Weights of a small mixture-of-experts language model, trained from scratch on English Wikipedia: 32.3M parameters.
Below are experts of layer 4 (counted from 0) of a mixture-of-experts language model. Rows are named router (the router's row for the expert), gate (a neuron's input weights, with its number), up (a neuron's input weights, with its number) and show model dimensions 96-143. Each number is 128 + 24 x the weight over its row's rms, rounded and kept within 0 to 255.
Before each expert's rows: a language model's description of what the expert responds to. This comes from a sample of Wikipedia text that the model never trained on.

# expert 0
What it handles: Determiners and quantifiers
router [177 162 103 107 105 153 120 136 138 149 147 117 126  92 178 112 126 139 134 165 136 141 117 129  97 146  99 129 110 125 128 169 131 123 104 116 158 111 158 157 110 137 138 138 107 123  89  97]
gate13 [109 109 148 152 141 185 112  94  82 133 162 129 127 185 141 101 106 148 151 110 116 125 161 172 118 145 127 161 129  93 110 140 111 126 116 177  88 127 134 134  90 103  93 127 134 133 145 114]
up13 [126 120 137 142  77 108 118 147 143  89 126 126  88 126 132 152 110  99 126 130 130 111 144 131 140 163  58 167  91 115 138 121 121 158 143 121 126 137 124 154 112 148 114 131 139 137 104 138]
gate14 [154 127 140 110 108 119 120 157 108 115 114 105 122 117 100 124 118 156 148  99 124 132 154 174 119 145 116 139  98 137 129 138 112 152 138 109 137 174 161 103 104  93  92 116 115 112 133 137]
up14 [116 208 135 137 134 183 126 142 154 151 137 124 163 124 138 128 113 105 163 115 149 152 119 130 124 136 136 127 147 109 128 133 158 126 134 125 183 134  66 158 159 146 146 100 162 130 191 152]
gate15 [128 114 154 112  91 160 146 136 171 129  83 141 148 118 154 124 104 145 132 131 158 128 155 105 156 119 138 148 122  99 160 130 141  61 128 186 111 159 168 113 159 139 162 155 142 152 141 121]
up15 [110 128 138  95 114 165 106 132 121  99 134 125 130 155 144 117 140 163 147 153 117 159 134  97  89  80  95 122 111 137 154 126 163  91 143 169 130 114 180 128 146 101 179 151 123 129 119 111]
gate16 [ 99 151 150 161 107 121 103 159 114 179 154  92 134  99 124 156 100 119 104 137  95 129 143 112 138 120 116  98 111  87  80 145 131 137 180 109 112 118 127 145 122 223 122 145  88 101 167 121]
up16 [158  77 123 153 184 109 125 117 130 115  90 144 139 135 103 130 109 120 142 101 146 123 142 107 139 128 132 128 140 183 160 141 130 121 115 139 138 133 126 140 127 134 118  97 133 130 163 144]
gate17 [145 155 133 130 118 118 102 119 101 117 168  73 158 100  91 132 147 125 144  96 137 101 152 104 120 162 109  87 125 132 112 121 107 126 121  70 150 137 156  89 141 155 125 106 142 101  87 129]
up17 [107 173 147 176 145 111 146  89 153 168 128 168 120  65 114 137 132  75 121 115 140 120 149 112 129  98 114 141  99 157 118 113 111  92 119 118 147 136 137  89 122 109 121 122 170 116 100  86]
gate18 [114 126  91 146 115 107 130 119 144  90 134 126 159 172  99 142 110 121 170 104  88 169 112  85 149 179  94 107 156 119 108 108 139 120  92 155 122 128 101 144  95 118 138 129 142 106 152  66]
up18 [146  96 130 152 149 118 138 127 122 106 112 146 124 156 111 104  89 129 134 163 140 137 130 147 109 167  87 100 105 102 142 120 132 111 118 167  68  99  89 158 115 117  80  95 170  96 110  84]
gate19 [140 104 173 163 128 135 132 170 147 131 146 123 117 118 135 166 108 141 109 130 116 133 123 143 118 122 162 104  79  94 106 127  88 160 178 107 149 133  97 128  67 122 170 151 178 114 116 131]
up19 [118 127 162 108 146 147 126 125 117 139 111  88 155 127 118  96 144 150 131 125 178 155 117  85 114 117 117 150 155 157 152 158 133 120 115 141 145 135 109 118 152 153 127 189 129 173 102 139]
gate20 [126 156 124 113 133  88  98 136 132 121 116 114 125 137  99 160 148 151 141  92  68 106 121  72 159 116 124 125 125 167 130 125 106 148 104 133 155 152 141 136 152 112 166 118 135 116 152 146]
up20 [127 103 119 139 152 113 122 144 139 152 167 138 127 139 135 168 108 124  90 102 155 129 143 139 145 109 100  94 109 124 167 138 163 111 173 193  95 143 143 119 114 112 126 120 135 117 129 150]
gate21 [ 94 146 120 138 102 118  92 136  93 127 140 124 134 128 103 130  58 150 125 101 105 142 148 145 135 146 130 144 124 144 104 120 118 122 117 101 176 131  69  80 117 137 126 111 127 129 124 148]
up21 [102 122  65 181  90 138  98 143 141  96 115 165 146 146  81 133  95 107 103 108 122 179  89 136 122 112 110 117 120 140  84 103 124 134 128  90  98 129 124 100  85 135 141  77 106 147 141 136]
gate22 [ 86 153 149 143  97 172 129 117 128 150 158 128  74 112 155 121 114  83 140 116 132 112 121 149 189 153 126  92 122 146 155 129 113 132 100 125 140 122 147 136  91 139 185  90 136 129  98 160]
up22 [112 146  94 132 113  88 136 150 122 115 105 135 149 162  95 159 128  80 138 141 103 146  95  97 105 150 117 114 124 161 124 135  76 155 136  85 106 135 141 116 170 120 115 113 111 133 110 121]
gate23 [139 162 159 121 142 110 129 163 157  95 153 131 153 179 100 164  98 139 106 148  97 126 128 133 153 144 146 148 137 127 114 131 102 121 133 115 140 140 159  79  98 123 165 145 112 139  91 102]
up23 [123 126 172 124  77 152 150 141 140  88 148 124  79 190 121 147 127 133  97 106 103 156 117 114 143 138 147 107  96 119 121 119 165 125 156 117 165 132 160  97  72 144 168 129 124 118 125 106]
gate24 [152  76 135 153 108 126 119 110 141 148 121 100 126 159 128 150 136 108 117  95 125 100 114 108 150 101 179 129 122 121 138 170  92 121 114  94 118 104 136 131 136 121 115 155 155 100 114 148]
up24 [ 62 148 112 148 125 116 148 162 123 128 106 182 186  84 137 136 112 128 171 130 113 125 135 133 159 142  96 118 148 131 136 111 153 120 158 179 113 160 139 154  99 128 147 112 145  91  97 144]
gate25 [136 173  91 128 153  53 162 157 132 104  91 125 141 126 102 145 165 129 166 103  92 140 104 131 184 142 132 115 109 107 124 166 156  83 146 130 138 106 169 125 111 131 144 106 167 154 157 121]
up25 [157 187 146 147 149  59  98 114 153 100 163 133 114 114 134 130 109 135 133 155 129 149 131 101 158  98 132 122 129 135  86 156 111 118  94 139 118 133 120 112 136 120 115 111 155 133 144 140]
gate26 [133  81  94 142 146 128 113 173 139 116 153 148 143 146 152 135 138 166  88 122 112 174 131 136 118 125 138 111  98 138 144 112 172 122 107 173 146 148 138 166 114 144  98 134  72 111 170 110]
up26 [140 102 158 117  86 165 141 153 144 133 154 112 135 134  88 151 118 143 154 125 127 128  93 170 152 152 164 102 135 156 128 142 118 167 131 121 136 138 129 118 124 118 144 108 135 140  46 128]
gate27 [164 107 160 135 115 149 129 135 139 125 100 134 142 139 104 118 126 142 154 103 109  92 131 118 133  78 103 105 154 128 134 134 160 118 126  80 143 133 135  95  80 133 146 128 144 140 141 147]
up27 [121 111 113  87 106 119 115 111  99 114 142 144 151 118 143 118 143 117 129 111 118 183 150 110 119 145 127 124 139 147 122 137  94 154 115 136 147 118 133 167 146 102 140 134 103  69 146 149]
gate28 [162 141  61  92 152 116 128 162 122 108 102 174 132 123 157 122 120 106 151 116 129 149 126 126 119 162 173 116 109  94 147 111 144 155  78 120 119 132 180 106 133 165 144  86  97 135 137 116]
up28 [157 102 111 137 145 147 149 124  91  79 118 142 118 116 149 114 120 103 169  92 164 134 147 141 112 100 127 150 127 136 154 153 144 123 112  98 103 130 129 128 146 135 144 107 137 142 170 173]
gate29 [119  92 112  87 153 153 131 137 133 104 122 111 107  94 117 145 118 118 126 119 135 148 102 129 150 146 155 109 165 110 161 101 156  92  91 136  76 146 152 136 142 154 156 117 113 128 125 120]
up29 [127 139 169  93 127  97 106 126 168 164 114 106 107 147 163 132 124 111 118 117 147 151 185 116 158 139 155 105 106 137 141 114 160 121 138 143  98 105 144 129 124 132 123 118 173 159 138  93]
gate30 [115  83 115 123 179 155 146 145 148 140 132 102  92  99 137 176 108 129  53  91 113 109  98 129 143 112 105 106 142 102 152 135 134  89 125 163 101 141  90 111 146 101 106 121 132  95 118 159]
up30 [159 102 117 120 118 152 113 115  96  61 113 132 126 122 141 135 157 158 134  98 153  99 134 109 130 155 155 139  87 130  98 134 119 131 115  78 145 141 176 161 115 142  95 126 121 158 162 104]
gate31 [102 136 138 127 109 141 101 136  90 125  79 104 121 118 116 109 121 174 118 150 107 103 152  92  98 124 155 107 115  99 149 127 125 134 164 132 124 115 132  74 151 153 142 121 126 118 130 111]
up31 [142 125 113 154 178  94 178  96 189 133 130 104 138 105 143 144 125  99 125 119 146 148 128 133 146 114 127 152 111 120 101  90 105 124 124 134 134 114  96 157 161 120 117 117 140 129 126 137]
gate32 [211 122 110  86 121 105 150 137  93 134 109 140 167 139 147 148 115 163 105 142 126 150 120 129  75 148 136 101  66 160 125 108 147 196 133 105 159 111 137 114 120 128 102 160 129 111 117 121]
up32 [185 116 117 142 150  99 141 105  72 127 151  94 116 151 145 121 131 144 110 134 105 112 152 111  79  79 122 144  97 169 121 103  92  94  94 118 162 138 149 129 120 127 108 173 136 165 104 105]
gate33 [136 111 142 160 156 142 133  89 155 109  83 103 150 120  88  98 116 114 144 121 127 191 122 123 141 110 100  97 131 127 128 190 105 148  94 136 123 161 146 164 140 153 154 130 105 101 118 157]
up33 [147 106 121 140 121 114 122 101 167  99 111  96 135 131 134 135 151 138 121 146 125 166 175 111 131 113 123 120 119  79 134 135  84  80 154 141 160 152 109 175 123 164 159 119  98 127 114 112]
gate34 [156 113  91 118 140  91  85 127 112 100 142 103 175 145  85 118 187 107 138 119 186  89 168 101 147 151 126 127 138 144 104 136 142 148 121 128  72 164 144 110 133 123 120 127  94 119 136 104]
up34 [112 145 141 152 149  96 156 119 127 112 128 137  94 116 130  89  92  95 133 144 116 182 121 109 154 102 130 147 130 153 213 103 129 157  97 135 144 132 114 102 141 110 158 112 145 103 170 144]
gate35 [ 73 114 110 152 124 138 133 182 181 104 148 121  99 153 127 113 132 137 153 113 119 132 147 131 126 117 132 151 116 115  88 103 159 100 105  96 109 134 120 143  81 122  89 102 118 135 148 142]
up35 [136 132 151  93 144 129 110  76 132  73 123 123 147 149 104 131 150 123 130 130 123 131 100 136 132 139 123 128  77 130 118  87 107 118 113 149 114 146 133 136 127 138 176 116 133 112 138 103]
gate36 [132 115 133 151 167 131 149 165 140 137 142  92 124 119 128 134 139 167 155 133 136 142 128 116 148 113 127 123 122 104 116 126 110 121 152 110 115 129 101 135 147 140 100 116 104 181 122  96]
up36 [118 150  98 201 130 125 130 137 118 128 124  97 106 148 138 170 147 144 152 139 157 125  87 139 138 119 138 143  97 134 116 194 149 198  95 131 112 145 152 113 132 119 135 112 143 119 137  82]
gate37 [141 126  97 100 139 121 155 130 138 165 129  95 120 114 126 157 157 109 127 150 135 100 165 125 122  82 100 130 122 113  98 123 105 103 110 117 103 140 110 127  94 131 132 174 125 120 129  98]
up37 [120 106 124 124 111  99 134 128 101 157 128 132 128 185 144 119 110  98  90 136 107 164 117 172 100 159 100 122 134  97 145 142  96 123 166 145  98 143 153 105 172 127 122 137 133 133 126 140]
gate38 [159 130 114  95 141 161 113 103 122 121  95 114 163 185 135 111 136  84 101 144 101 125 137 105 154 113 127 128  65 110 149 154  85 100 116 156  82 142  92 137 123  97 148 114  94 119 123 115]
up38 [ 79 118 111 145  87  87 114 127 116  79 131 131 115 120 170 147 143 112 105 132 130 135 133 135 124 138 108  90 108 113 120 151 106 164 176 139 121 114 111 102 124 148  89 143 156 139 119 115]
gate39 [103 148 110 122 155 129 135 122  97 129 125 136 123 129  80  76 164 123 119 147 138 122 153  98 139 129 133 129 150 145 120 139 160 124 154 150 114 152 129 164  91 140 129 104 129  98 112 115]
up39 [151 157 120 132 162 107 143 107 103 114 153 137 182 122 144  97 145 138 128 136 142 125 134 124 105 183 114 138 138 134 118 166 117  90 174 107 110 126 116 124 146 158 140 149 122 120  99 144]
gate40 [175 116 105  76  72 142 151 122 136  80 132 158 113 143 126 161 105 179 130 165  92 144 107 104 103 161 120 118 115 136 163 109 137 139 107 164 117 130 130 109  92 145 130 176 113 130 141 114]
up40 [149  97 126 129 139 102 172 127 164 118 125 102 144 110 138 137  91 138  98 105  86  85 102 127 133 138 144  95 107 118  95  86 131  91 125 121 128 105 136 118 114 127 128 164 133 133 178 156]
gate41 [133 114 133  94  79 134 121 111 125  82 161 105 177 125 130 133 111 133 126 179 135  97 144 122 146 148 175  82  73 144 128 155 108 117 144 117  67 133 150 114 115 133 120 135 102 133 136 128]
up41 [147 166 159  84 110 102 109 133 109 101 113  76 101 122 112  89 134 109  93 116 167 119 184 141  82 133 143 116 121  86 101 112 127  86 162 143 122 105 156 101 130 155 132 144  89  99 119 120]
gate42 [128 142 107  96 181 130 149 127 102  98 128  99 161 118 119 132 124 131 118 125 102 143 112  96 157 113 181 141  84  96 108 134 157 153  83 125  78  99 133 109 133 117 129 138  95 123 119 115]
up42 [172 175 105  97 142 136 148 129 101 114 111 109 160 106 147 169 131 147  78 154 102 158  96  85 115 121 214 169 121 109 113 156 154 176 120  89 108  92 129 121 158 114 134 120 115 136 169 144]
gate43 [104 140 139 109 143 139 171 116 142 132 124 104 152 169 133 149 163 138 140 115 141 122  80 147 100 117 129 125 149 118 165 109 138 121 124 156 153 143 109 103 137 124  81 127 125 106 121 157]
up43 [112 150  96 138 125 131 112  88 138 153 123  99 106 131 111 138  88 132 102 123 141 124 173 150 141 152 124 135 124 116 113 111 146  88 152 167 157 136 114 111 157 115 160 145  83 149 157 125]
gate44 [ 95  83 137 125 106 127 118 138  98  96  98 112 115 120 158 110 133 123 144 114 129 147 103 118 156 165 122 124  89 120 117 156 137 168 118  99 136 110 121 132 123 110 106 151 121  97 104 125]
up44 [148 150  96 145 107 147 138 110  89 136 146 127 100 161 154  95 174 116 115 124 197 161 130  79  73 126 161 127 161 145  79 120 140 134 124 133 118 119 137 130 117 129 145 141 121 127  94 110]
gate45 [130 122  93 146 125 126 132 101 123  85  97 134 102 150 166 155 104 144 133 115 139 131 133 168 125 175 143 115 133 149 132 178 169 116 103 166 107 143 103 129 144 159 157  73 141 140 131 120]
up45 [120 168 140 144 100 180 164 121 119 153 106 113 103 168 134 141 115 131 141 167 118 123 148 147 150 147 114  84 116 143 136  90 155 132  96 137 131 147 114 115 130 150  97 148 136 105 170 150]
gate46 [158 124 118 119 154 148 142 155 143 141 163 130  66 183 110 115 139 165 104 138 104 112  95 137 166 106 111 162 138 126 175 134  98 139  82 145 115 124 105 113 102 137 125 146  83  94 108 103]
up46 [131 128 137 121 134 151 137  80 127  99  95 169 105 122 102 137 128 150 117 188 144 177 121 123 107 164 122  79 127 150 100 154 121 102 187  95 152 126 129 137 129 129 103 132 129  88 128 131]
gate47 [123 114 150 108 132 150 112 152 104 112 145  86 114 130  62 136 116 136 132 121 121 134 135 141 106 137 128  84 129 112 157 116 113 122 147 135 119 138 111 114 115 144 101 117  98 143  61  82]
up47 [111 116 137 126 113 122 119 152 111 134 186 102 107 144  84 176 147 143 116 140 120 104 135 119 131 155 111  94 124 113 159  76 133 121 125 114 106 141 108 102 133 185 112 126 134 130  74 109]
gate48 [143  67  86 108 115 128 137 123 138  74 111 116 103 116 127 139 141 119 171 127 122 145 100 116 148 108 132 111 152  93 142 151 122  52 122 100 105 160 113 114 169 155 105 154 123  85 107 158]
up48 [160  87 125 129 113 138  78 132 136  80 133 124 130 107 117 115 104 138 179 111  89 170 107 155 129 125 125 123 149 138 119 134 133 102 142  84 104  99 168 107 140 126  69 133  66 131 126 113]
gate49 [ 98 115 120 151 157 107 136 164 149 116 115 131  95 171  91 141 171 102  93 123 103 133 162 113 105 157 138  88 165 151 108 129 148 127  91 139 133 118 101 140 160 129 101 100 109 106 101 125]
up49 [131 108 146 103 148 149 124  87 135 189 142 113 126 104 107 112 127 129 106 143 110 103 140 154 151  92 141 153 127 169 157 138 117 145 157 165 115 144  76  70 137  90 165 139  97 122 102 106]
gate50 [100 117 134 120 146 144 108 129 138 156 106 108 136 142  87 149 120 105 133 142 141 118  97  72 111 107 142 160 122 121 153 118 143  95  63 184 144 138 123 152 118 101  98 137 157 132 105 179]
up50 [130 110 117 109 127 132 126 162 103 137 120 141 130 156 122 115 130 113 118 125 157 119 164 129  98 135 120 159 180 137 125 102 149 175 162 118 115 132 112  95 132 124 157 120  81  72 154 123]
gate51 [150 150 107 141 127 142 152 127 127 138 116 110 132 132 130 171 145 131 107 148 138 128 155 120 158 167 141 130 116 158 205 122 104 138 116 150  84 167  99 133 140 158 205 129 103 113 139 151]
up51 [ 98  82 127 167 129 108 132 134 110 149 115 103 110 157 106 138 112 148 115 162 154 100 160 109 121 122 127 139 125 111 143  87 131 136 123 175  92 118 137 133 121 137 127 126 131 109 114 137]
gate52 [125 155 103  84 141 137 102 152 148  83 131 129 147 159 108 164 131 139 123 139  95 107 145 153  67 145 130 118 113  94 133  93 103  97 116  81 128 144 158 115 104 125 109 160 119 128 112 112]
up52 [115 149  79 127 146 102 128 115 122 153 125 136 122 127  83 139 146 136 105 147 128  85 125 149  96  92 158 128 119  98 106  87  74 115  94  74 157 116 155 124  77 101 126 169 103  92 110 104]
gate53 [128 104 100 106 122 112 173 149 150 109 110 118 169 167 153 134 149 120  89 131 140 118 128 140 125 157 131 103 121  90 170 153 124  97 126 128 173 128 119 110 101 153 131 150 143  80  94 100]
up53 [184 110  97 103 127 157 153 156 181 128 108 107  91 140 113 123 139 143 145 143 124  81  99 137 110  85 134 149 148 133 131 114 131 117 181 139 167 140  97  86 164 102 116 150 113 141 158 137]
gate54 [139 104 128 143 124  81 118 148 124 136 134  63 148 106 170 133 109 158 100 128  71 120 103  81 116 170 144 136  87 158 100 140 141 146 113 116 153 158  91 135 110 147 136 140 152 130 102 138]
up54 [126 132 101 122 131 118 123 123 106 150 126 111 133  68 144 134 183 127 109 105 131 134 126 101  88 174 117 160 150 128 128 103 190 164 121 130 106 156 115 126 113 146 117 133  92 128 131 181]
gate55 [ 98 138 121 126 103 117 129 125 140 107 149 136  81 154 118 129 164 150 166 117 131 118 109 147 156 139  97 156  81 113 174 158 146  90 155  91 139  98 153 121 164 105 104 139 175 126 158  97]
up55 [177 137 129 129 103 120 122 149 113 147 122 140 114 153 119 143 116 156  56 162 131 116 155  89 126 155  76  98 148 110 123 125  84 119 113 170  89 109 150 128 137 138 133 128 134 174 112  94]
gate56 [123 113 143 152 126 111 139 115 173 101 118  70 161 132  77 118 165 125 150 136 141 117 123 184 153  97 138  91 122  88 134 160 154  90 115 110 126 121 101  99  87 145 100 150 124 139 173 140]
up56 [114 159 123 111 117 166 117 117  93 110 131 144 147 141 147 144 139 128 169 131 160  94  91  73 151 164 125 118 146 146 102 108 126 144 107 116 175 118 125 136 158 130 136 153 141 138 143 129]
gate57 [134 120 142 134 170  93  86 114 116 105 122  87 188 143  93 125 143 149 120 152 151  73 116 125 134 155 144  85 129 140 141 132 124 117 152 118 168 134 120 161 139 138 149  87 112 128 124 109]
up57 [111 125  87  90 104 138 117 138  75 174 140 119 112 121 175  94  93 114 153 140 140 132 153 173 122 153 177 158 139 139 121 156 124 142 134 147 135 114 144 102 128 116 137 123 136 137  80 116]
gate58 [112 162 147 139 112 120 112 136 122  80 150  82  88  81 148 158 141 102 114 104 130 116 108 110 130 113  98 148 150 106 142 143  97 140 105 129 132 153 162  77 147 159 141 102  83 122  81 126]
up58 [132 115 155 159 126 147 111 165 142 180 136 106 145 138 106 152 131 142 113 124  96 124 115 132 108 131 118 133 125 114  83 128 138 160 105 139 141  95 112 124 141 134 140 134 106 217 140  75]
gate59 [106 132 151 144 135 124 116  95 132 104 111 102  91 131 117 155 148 137 136 104 117 131 136 119 113 144 129 112 138 152 119 124 176 160 130 119 117 168 114  99 132 142 112 159 109 159 112 141]
up59 [132 138 178 127 119 129  82 158 152 141 127 132  85  82 173 129 139 167 128  88 140 148 113 157 138 120 136  92 120 145 101 127 118 131 117 105 100 106 134 124 131 134 110 111 103 118 128 115]
gate60 [156 116  59 121 135 113 161 189 148  79 151 156 153 134 131 144 133 177 108 186 113 127 164 130 125 161 159 127 144 109 140 128 122 101 139 123 108 122 161 140 173 138 134 144 116 113 108 149]
up60 [130 111 119 150 171 133 132 143 144 122 167 140 159 126 132  85 118 166 121 207 108 104 157  94 120 123 105 148 114 135  61 117 121 115 155 116 155 145 153 126 137 132 148 123 118 146 110 141]
gate61 [167 104  99 137 134 131 129 125 136 123 136  96 132 130  99 148 127 114 134 116 130  81 151 135 149 169 166 130 143 123 158 117 132 148 126 112 156 168 153 118 121  94 125 126  90 111 114 107]
up61 [115  95 108 141 144 124 134 111 159 118 160  92  90 114 128 118 159 164  79 162 111 165 144 107 163 124 153  99 132 122 115 171 146 131  90 118 120  97 139 171  85 125 150 130 115 163 178  96]
gate62 [108 145 149 111 132 115  87 119 138 127 165 131 162 114  94 148 134 151 137 157 101  90 159  83  91 115 148 137 129  85 147 125 142 163 127 153  59 131 134 154 143 168 150 138  55 104 105 110]
up62 [139 104 144 137 133 193 157  79 158 143 134 116 106 111 123  95 140 125  92 147 202 159 130 122 135 103 105 112 132 171 139 102 149  87 133 142 188 127 141 131 148 100 153 102 144 174 150  99]
gate63 [143 135 128 144 173 117 131 102 134 131 114 100 149 124 116 148 122  87 110 124 147 123 134 103 104 109 111 130 123  99  78 113 157 164  93 131 124 146 153 117 130 113 143 111 118 113 126 138]
up63 [115 150 124 127  66  93 131 170 119 130 119 126 150 129 104 123 113 133 115 155 139 110 165 110 103 133 140 141 150 145 150  90 103 164 133 105  89 139  76  80 113 153 146 125  99 129 120 118]
gate64 [113  95 132 163  83 117 101 131 121 174 120 117 131 128 105 158  81 181 133 119 114 125 155 154 134 160 101 123 135  80 124 117 153 154 162  99 119 160 116 144  90 143 146 140 126 140 107 124]
up64 [113 104 126 105 109 110  98 122 155 109 143 107 134 151  63 122 163 177  98 156 152 154 109 142 112 148 153 117 105 104 112 130 104 125 155 111 130  90 123  84 146 158 132 145 135 141 144 111]
gate65 [ 99 107 102 118  87 102 135 122 103 110 167 153  60 104 119 122 120 136 173 134 149 100 130 142 129 121 141 115 116 112 139  88 142 177 110 100 129 146 128 113 126 163 102 111 116  98 175 125]
up65 [102 138 133 104  79  87 134  83 140 112 144 144 113 128 111 122  97 127 139 139 108 111 103 142 103 128 108 162 134 136 139 121 123 151  64 118 146 132  99 102 151 163 117 125 111  94 160 156]
gate66 [127 131 110 116 154 109 133 132 143 161  85 172 123 137 150 144 114 148  89 168 113  87 141 107 140 125 146 136  77 143 143 143 159 124 101 110 108 132 162 111 108 111 155 126 131  86 117 135]
up66 [109 101  98 135 128 141 127 136 152 122 140 100 133  93 146 144 118 113  52 123  90 157 119  98 112 144 144 138 141 107 116 147 154 114 130 112 103 126 155 119 132 129 120 134 111 103 140 154]
gate67 [180 152 147 108 129 126 127 116 109 107 120 144 195 121 135  97 174 105 102 135 161 147 121 113 162 116 121 123 123 113 119 117 106 121 139 126 100 140 123 124  93 153 115 149 149 160 105 114]
up67 [154 162 160 138 150  86 166 119  80 140 144 118 113 129 144 151 159 113 183 148 138 172  99 126 123 119  97 108 112 124 121 136 143 133  95  88 113 130 145 116 101 181 129 132  93 150 124 127]
gate68 [ 99  93 125 111 170  73 155 128 149 164 153 110 136 145 148 169 104 132 104 107 104 142 133 166 115 111 106 116 107 143 158 112 138 101 103 140 101 172 166 126 148 102 144 126 131 110 108 128]
up68 [130 109 134 139 113 159  89 125 150 130 100 169  80 156 101 128 142 195 149 136 163 124 102  87 107 106 112 146 128 113 107 129 115 115 139 109 122 138 128 197 152 157 142 123 160 125  91 179]
gate69 [151  98 115 118 175 165 149 107 119 103 142  68 153  85 139 137 120 154 126  94 121 105 136 103 125 147 182 120 109 122 168 111 143 104 136 128 100 134 151 141  96 103 151 120 140 103 144 143]
up69 [133 162 104 124 199 121 143 124 125 126 136 109 184  99 143 139 149 119 151 139 106 117 145 114  90 139 176 109 168 141 166 156 140 107  90 121  91 128 146 131 110 123 135 137  99  92 113 152]
gate70 [153 102 137 143 127 158 139 121 106 120 163 152 140 138 163 158 137 123 109 141 134  95 202 167 169 131 132  91 133 104 126  81 165 119 128 147 117 111 158 139 149 131 130 141 175 156 155 150]
up70 [135 151 171 107 129  94 128 142 134 123 146 135 114 106  82 131 128 166 147 116 112 121 127 150 112 130 125 176 130 151 113 150 141 154 103 114 128 140 147 117 107  96 143  84 125 146 134 135]
gate71 [133 124 140 104  74 167 117 112 155 101 116 100 136 109 126 113 128 122 161 113  99 174 112 135 129 124 139 149 146 141 178 163 124 175 130 134  92 134 103 128  95 166  75 136 151 111 138 162]
up71 [140 139 141 107 107 160 129 156 148 109 173  98 103 128 130  81  79 157 172 102 136 170 130 110 121 132 136 131 164 121 124  96  96 108 135 131  46 120  95 117  97 139 137 174 161 124 124 168]
gate72 [155 144 110 144 148 141 154 133 146 144 106 108 144 124 142 141 133 142  82 154 136 121 103 136 115 123 113 140 112 134 144 116 157 141  88  93 118 151 141 149 154 131 113 161 125  83 142 140]
up72 [113 127 152 101 122 133 112  66 115 147 158 128 151 118 118 109 118 117 156 101 133  90 101 154  86 130  86 151 121 138 127 113 134 141 118 104 103 152 157 142 120 124 140 102 135 123 109 132]
gate73 [126 116 135 150 134  96 110  79 132 131 154  79 111 135 108 135 144 121 129  81 108 145 100 134 112 122 129 123 121 101 151 151 131 139  71 148 106 138 120  96 102 111 133 161  95  69 106 109]
up73 [121 179 139 155 108 139  99 110 126 106 127 127 180 124 122 146 174  98 132 106 128 117 128 157 149 131  88  95  79 131 155 100 139 124 121 126 146 155 139  92 114 113 158 152 179 119 108 138]
gate74 [144 109 133 166 134 115 133 123 155 129 169  78 149 119 131 170 191  97 125  73 136 114 110  95 151 104 134 109 102 106 159 165 160 144 145  99 134 149 114 160  97 126 147 123 112 145 138 116]
up74 [140  99 136 151 130 117 178 148 132 143 154 138  95 164 109 117 118 128  95 139 108 135 119 133 108 136  85 148 148 129 106 111 137 129 115 125 136 101 140 126 168  95 127  89  86 149 121  79]
gate75 [143  97  98 122  97 138 164 112 136 132 120 121  91 105 198  96 113 109 130 152 120 121 162  95 192 151 109 127 105 112 114  95 158 112 146 132 106 121 105 104  89 143 153 126 158 107 149  92]
up75 [114 127 190 147 137 125 113 105 143 136 142 139 133 120  57 160 112 149 108 121 166 146 162 140 144 150 144 124  77 130 162 100 144 139 132 115 125 133 123 117 120 103 126 122 127 156 153 104]
gate76 [ 99 128 126 174 115 142 146 134 107 146 168  85 126  79  68 137 166 129  54 159 119 122 154  85 102 155 145 111  99  90  89  99 124 126 138 117 108 115 146  90 120 159 111 119  80 109 137  96]
up76 [145 146 113 150 157 148 113 151 163  83 158 157 147 174 141 129 134 162 125 130 105 127 164 186 110 140 133 120 115  74 107 134 123 140 125 129 114 112 155  86 149  96 131 118 130 110 122 112]
gate77 [113 121 108  98 108 167 137 145 137 117 139 126 158 151 127 155 121 128 147  96 155 120 117 144 124  72 102 112 128  85 146 106 140 137 102 137 135 141 125 112  89 115 157 136 116 171 115 145]
up77 [115 109 143 152 124 168 186 162 134  93 152 127  47  97 194 101  94 174 138 137 118 148 108 112 145  89 133 113 136 127 142 146 136 127  89 117 116 137 105 146 121 122 155 135 190 127 124 153]
gate78 [ 96 105 105 143 133 146 158 129 178 175 150  97 149 116 160 111 111 124 110 144 122  77 111 159 159 114 158 113 158 135 152 146 143 108  83 123 143 142 139 106 132 108 103 122 130 131 180 116]
up78 [143 142 103 127 154 164 131  98 156 158 113 147 103 159 143 137  73 151 101 126 112  93 119 147 101 118 156 122 104 151 172 138  80 113 112 183  79 118 113 131 104 113 129 115 129 123 105 142]
gate79 [109 132 125 144 118 143 142 166 128 100 113 155 103 140 115  84 166 129 139 133 153 141 113 132 117 113 126 120  84 133  78  85 155 113  95 135 103 132 161 127  75 113 120 111 150 118 107 153]
up79 [137 122 121 116 147 151 190 158 124 120 106 165 109 132 135 129 130 117 147 125 102 162 118 162 103 153 157 115 115 102 117 137 162 148  84 113 103 150 131 127  93 108 110 140 108 126 121 111]
gate80 [132 126 126 135 149 127 138 138  85  87 180 143 127 169 133 106 137  72 181 143  91 100 125 107 144 154 137 129  96 133 169 133 108 148  95 112 158 161 114 134 106 160 126 108 136 122 135 129]
up80 [178  68 115 155 134 122 144 131 126 144 117 118 155 114 167 132  86 109 158 167  96 134 133 113 123 120 101 176 123 149 181 132  99 115  94 124 130 129 119 112 152 106 109 118 114 133 109 161]
gate81 [ 73 114 139 145 120 167 134 118 155 121 170  44 105 134 113 167 156 134  87 123 116 128 119 122 123 116 123 135 142 130 102  99 153 123 119 147 113 110 139 106 127 115 145 118 120 133 135 116]
up81 [ 51 108 138 161 128 123 110  69 114 137 146 128 136 112 147 155 113 102 136 164 121 161 124 157 191 128 177 152 115 127 116 122 126 146 152 118 140 148 134 177 143  88 156 103 112 106 114 160]
gate82 [126 114 132  92 140 172 124 141 130  91 148 155 118 170  84 163  94 119 117 129 147 107  96 108 136 104 163 132 133 106 123 117 134  87 178 102  93 142 152 139 102 111 112 149  82 141 119 128]
up82 [154 139 132 110 118 177  99 133 125 149 140 108 148 162 145 107 128 140 149 111 149 127 115 130 146 165 154 127 121 143 123 152 135 100 114 113 142 107 146 173  72 116 112 164 129 110 115 173]
gate83 [124 122 109 118 123 100 107 159 148 126 166 145 114 101 136 149 131 161 138 135 124 108 140  87 169 126 161 121  89 124 151 145 136 168  80  96 119 202 161 128 115 104 156 132 123 121 136 131]
up83 [117 113  96 117 161 105 151 135 154  98 146 136 173 145 107 130 142 120 165 122 150 132 158  83 159 134 138 121 120 143 114 127 151 147  41  90 160 139 146 153 110 132 144 160  87 153 115 123]